config.toml
n_layer = 9
d_model = 128
n_experts = 48
experts_per_token = 1
d_expert = 128
d_shared_expert = 128
activation = "swiglu"
moe_layers = [0, 1, 2, 3, 4, 5, 6, 7, 8]
router_score = "softmax"
normalize_top_k = false
routed_scale = 6.93
balance_loss = 0.0046
balance_bias = false
shared_expert_gate = true
init_std_router = 0.0102
lr_router = 0.000776
n_head = 4
n_kv_head = 2
head_dim = 32
vocab_size = 2048
norm = "rmsnorm"
norm_place = "pre"
norm_eps = 1e-05
positions = "rope"
rope_base = 10000.0
rope_fraction = 0.25
qk_norm = false
attn_scale = 0.177
tie_embeddings = false
parallel_block = true
init = "normal"
init_std_qkv = 0.0518
init_std_o = 0.0
init_std_up = 0.0518
init_std_down = 0.0
optimizer = "adamw"
lr = 0.00326
beta1 = 0.9
beta2 = 0.99
weight_decay = 0.062
lr_head = 0.0449
grad_clip = 1.0
warmup_steps = 219
schedule = "wsd"
decay_fraction = 0.692
decay_shape = "sqrt"
final_lr_fraction = 0.05
batch_tokens = 65536
seq_len = 1024
doc_mask = false
z_loss = 0.0001
train_tokens = 509400000
steps = 7773
dataset = "wikipedia_en"
Below are experts of layer 6 (counted from 0) of a mixture-of-experts language model. Rows are named router (the router's row for the expert) and show model dimensions 0-127. Each number is 50 + 10 x the weight over its row's rms, rounded and kept within 0 to 99.
After each expert's rows: "mostly gets" lists some tokens that are sent to it at least half of the time. This comes from a sample of Wikipedia text that the model never trained on.

# expert 28
router:42 44 59 60 53 44 38 28 61 66 62 42 61 61 52 43 39 48 61 54 48 48 47 42 57 45 24 61 45 59 54 40 64 60 38 55 35 50 40 46 38 46 52 48 69 44 51 57 35 53 55 51 57 37 69 49 43 59 65 42 36 56 51 46 46 45 48 34 40 36 63 63 36 38 60 62 54 50 61 35 40 57 61 49 34 44 29 38 47 58 50 51 75 49 34 39 44 43 61 61 58 47 60 31 54 42 43 62 49 56 59 43 63 41 61 43 44 49 37 49 52 61 61 41 52 58 42 37
mostly gets: " po", "po", "vol", "for", " Val"

# expert 35
router:58 51 52 27 37 66 42 48 49 40 56 52 48 53 57 27 54 58 33 53 44 69 46 46 41 64 41 42 53 58 30 40 58 56 55 53 47 62 35 33 49 54 43 60 48 52 36 63 56 64 64 46 66 60 53 66 61 68 49 37 46 46 51 59 65 43 49 28 71 59 35 59 40 54 54 45 54 57 45 54 33 60 47 46 61 59 56 63 57 53 49 64 43 41 46 42 53 64 33 52 53 48 50 75 45 53 31 46 63 57 61 67 44 38 41 56 46 51 42 54 37 48 43 41 56 48 47 46
mostly gets: "%", "ities", "ations", "ers", "м"

# expert 11
router:69 55 33 52 57 49 56 53 45 46 45 33 37 43 67 41 45 50 31 58 52 61 63 40 44 42 54 70 34 62 37 56 53 43 51 51 31 46 53 43 62 46 47 57 58 44 59 53 43 46 64 56 43 44 58 41 57 46 42 65 51 53 58 46 51 35 37 66 50 59 58 44 49 25 47 37 53 50 33 57 43 51 40 43 54 70 51 62 48 40 38 54 41 58 48 49 39 56 60 40 47 58 40 52 67 53 56 57 71 63 57 48 49 51 57 36 55 50 36 59 42 58 26 65 55 64 30 29
mostly gets: "li", "ri", " Li", " Pri", " Ri", "gi"

# expert 1
router:46 40 59 73 44 35 55 57 51 68 55 70 47 58 43 40 29 44 36 44 63 42 59 51 33 40 53 52 48 51 46 63 48 36 50 52 58 61 50 47 60 37 52 66 36 55 46 66 47 53 41 47 58 58 32 59 32 42 43 62 34 45 66 34 35 41 33 42 43 42 44 50 49 38 60 47 46 37 43 54 45 65 77 61 59 34 46 41 62 53 58 51 40 51 48 35 38 68 56 46 49 51 49 42 64 39 39 58 56 40 61 47 38 41 46 41 44 52 43 51 65 36 48 47 51 48 62 43
mostly gets: " co", " Ho", " su", " Jo", " Co", " Ca"

# expert 20
router:48 41 52 35 37 53 39 49 47 49 40 45 49 41 40 30 55 58 58 56 29 50 49 35 34 52 38 53 42 41 44 64 62 40 43 63 37 59 54 41 51 45 52 67 63 53 31 40 57 67 42 50 51 57 43 55 56 61 55 40 33 47 50 69 53 48 50 46 60 63 39 51 50 59 57 48 69 48 48 61 36 48 52 58 56 70 54 58 62 61 66 42 46 39 48 31 52 54 36 48 47 43 52 73 50 42 48 35 55 38 64 62 46 67 52 44 64 56 67 46 45 47 50 49 67 71 70 60
mostly gets: " Hall", " Museum", " Art", " Street", " Center", " Park"

# expert 13
router:62 56 51 50 66 43 51 57 47 65 57 59 42 64 63 54 52 42 30 27 60 50 60 64 55 40 55 57 42 51 49 43 42 59 58 60 42 46 56 56 63 54 36 32 38 57 68 36 48 62 46 58 60 33 71 58 63 58 65 47 57 60 51 54 38 34 53 51 41 54 55 65 60 63 38 59 58 44 41 50 47 42 44 42 52 65 59 58 57 46 42 39 45 32 47 53 50 68 62 50 49 63 64 42 53 67 40 47 59 46 55 33 37 60 56 47 38 30 44 40 42 52 32 49 47 33 46 62
mostly gets: " some", " over", " live", " large", " Sea", " number"

# expert 38
router:40 67 48 33 50 64 50 65 57 28 43 60 61 55 45 59 35 53 55 50 46 58 58 46 57 48 48 44 29 40 64 44 52 60 25 49 49 60 49 59 44 40 63 42 53 59 41 69 50 33 67 59 46 55 58 38 35 61 53 30 52 33 51 47 40 41 32 66 53 42 51 56 56 41 38 50 50 58 44 63 58 37 41 34 42 55 44 32 58 55 67 44 46 72 56 52 60 54 43 52 49 35 52 49 33 59 49 43 42 47 47 43 44 45 45 54 51 60 45 60 37 69 55 54 43 32 45 39
mostly gets: "gh", "rm", "tch", "ck"

# expert 26
router:46 34 37 45 48 45 46 51 65 63 46 36 55 63 42 51 44 39 43 53 65 67 63 38 45 33 56 46 38 63 58 43 38 72 42 40 39 38 43 49 54 45 51 58 44 59 57 49 57 49 46 35 47 68 63 49 37 65 34 53 52 41 63 53 61 40 46 42 59 50 42 54 29 62 61 49 51 63 49 47 41 54 48 49 30 38 45 56 47 47 52 37 44 37 51 49 52 66 50 50 49 39 73 28 66 48 49 30 44 59 47 64 41 62 57 32 46 48 47 59 44 43 66 37 36 37 56 50
mostly gets: " bo", " Bo", " early", " just", " g"

# expert 15
router:47 53 64 38 34 48 44 60 58 64 52 44 54 54 38 47 33 62 43 36 50 50 39 61 54 51 59 36 45 29 71 58 39 40 57 53 45 41 52 58 46 29 45 56 44 47 64 66 51 50 50 47 44 64 54 47 45 55 36 47 42 54 47 41 50 62 60 23 47 32 54 48 59 47 39 47 61 48 52 57 48 42 63 65 57 48 45 42 47 27 34 64 54 50 67 45 43 46 43 59 41 65 45 55 27 58 55 55 57 55 40 42 66 67 25 70 45 51 43 52 51 40 48 49 30 50 54 60
mostly gets: " city", " period", " century", " country", " death", " population"

# expert 9
router:35 41 45 52 37 42 42 63 47 69 50 39 28 48 67 40 45 58 41 57 38 69 56 60 48 63 33 53 51 51 59 56 66 60 58 51 32 50 35 31 54 50 43 43 38 43 51 55 37 63 49 41 60 38 51 44 51 66 44 35 44 54 59 48 66 46 43 52 46 42 46 36 46 29 42 56 53 29 32 42 60 47 51 43 67 57 51 55 52 52 64 47 42 57 44 50 58 61 45 48 51 56 47 51 69 61 33 36 49 47 45 61 43 56 49 29 51 44 31 54 34 66 43 36 47 62 60 45
mostly gets: "l", " L", "r", " R", " brother", " gr"

# expert 12
router:51 50 46 34 38 60 41 44 48 49 62 52 49 54 55 32 61 62 36 55 53 69 54 34 45 55 53 45 48 51 30 37 57 58 49 49 55 58 41 28 50 42 50 56 50 40 41 65 66 67 68 48 65 55 49 61 66 66 40 37 50 44 48 55 66 38 44 42 69 62 44 60 47 43 57 48 62 62 41 46 31 57 50 47 67 53 61 58 63 58 44 55 45 39 49 41 57 61 40 63 46 45 61 78 42 50 38 45 59 51 66 69 46 40 43 52 37 51 38 54 40 57 40 35 64 46 51 40
mostly gets: " but", "<", "{"

# expert 45
router:70 36 63 50 41 36 55 63 44 53 45 39 43 56 43 52 47 61 49 46 28 48 37 31 63 57 39 54 43 52 49 42 51 28 33 48 43 39 33 67 41 70 29 57 60 43 62 50 41 44 42 42 40 45 49 63 53 44 66 52 58 55 35 41 32 43 46 46 63 52 47 41 44 54 41 69 35 58 39 62 43 45 56 47 36 62 38 60 44 44 69 53 55 54 58 57 50 55 34 55 51 52 59 52 61 59 51 49 41 57 48 23 49 37 28 63 44 47 55 51 47 54 63 48 44 50 48 54
mostly gets: " football", " political", " national", "American", " professional", " public"

# expert 4
router:67 52 58 32 58 64 43 50 45 39 40 68 37 44 53 34 62 46 40 63 45 52 53 55 49 60 44 49 57 57 38 59 59 46 57 45 55 48 48 34 55 38 33 63 59 47 32 53 56 48 57 49 53 53 50 49 64 46 51 55 47 42 49 53 59 30 50 37 68 57 49 64 34 55 60 38 55 54 47 61 30 65 66 41 62 47 54 61 56 58 53 63 54 50 48 33 58 73 33 66 60 38 60 73 48 62 45 40 59 58 70 61 51 37 42 49 34 40 52 52 50 50 59 39 66 54 40 51
mostly gets: " India", " China", " Japan", " Russia", " German", "Japanese"

# expert 39
router:37 40 37 53 49 46 49 43 41 49 55 53 59 57 60 66 46 44 50 48 62 54 49 49 65 55 30 58 53 50 75 43 45 46 36 45 40 40 57 61 59 56 56 42 36 41 44 65 43 49 47 71 55 58 56 64 28 36 49 50 54 65 54 51 32 32 61 54 62 27 49 49 43 56 44 45 47 63 56 62 62 54 56 46 40 55 65 53 49 49 48 61 66 59 44 57 64 55 51 37 60 42 50 45 57 49 39 57 38 60 43 52 33 44 52 75 63 63 63 44 40 62 60 47 69 63 38 67
mostly gets: " came", " addition", " sold", " host", " creat", " father"

# expert 19
router:35 43 48 73 53 38 52 37 50 58 45 32 57 47 44 53 23 41 51 49 52 46 64 46 37 51 74 50 42 50 51 34 49 41 48 44 49 47 50 57 60 50 39 47 54 58 37 48 56 39 49 60 34 44 42 69 45 28 57 59 68 48 63 56 55 39 52 48 41 52 63 35 43 44 47 50 50 61 72 61 57 48 57 43 44 58 44 42 38 49 29 55 59 49 53 38 25 45 59 60 65 54 61 43 55 34 49 52 55 40 31 45 49 50 69 75 47 55 48 41 42 49 49 53 43 38 61 53
mostly gets: " ex", " comp", " imp", " di", " sp", " tr"

# expert 30
router:57 65 36 43 58 55 50 65 52 38 60 61 27 49 35 48 46 64 44 40 63 45 38 39 31 55 58 44 40 49 44 47 45 67 54 47 59 52 36 56 63 50 36 65 49 54 52 45 68 40 57 61 65 58 49 52 57 62 37 66 39 54 63 43 60 70 54 46 54 45 54 54 56 58 51 31 64 56 48 53 45 48 47 49 49 53 50 61 34 58 31 45 40 52 67 38 42 61 57 50 54 42 51 44 58 46 80 45 50 49 34 57 32 65 41 44 55 60 40 48 69 51 32 42 49 35 52 53
mostly gets: "In", " In", "lock"

# expert 31
router:53 46 39 44 29 37 37 47 47 63 63 49 49 60 43 50 58 52 42 72 59 41 58 40 53 39 36 53 50 44 47 63 31 36 47 65 44 45 65 43 47 45 32 42 65 48 58 47 64 53 39 46 48 57 69 56 47 56 51 41 50 62 42 51 52 37 53 32 64 40 37 54 37 63 55 45 47 30 43 56 36 58 36 53 51 47 44 69 49 42 56 53 47 41 62 41 48 67 53 53 69 52 32 54 43 33 38 43 62 61 67 40 60 45 56 38 42 54 50 56 42 51 46 35 59 73 52 37
mostly gets: " Te", "te", " final", "MPC"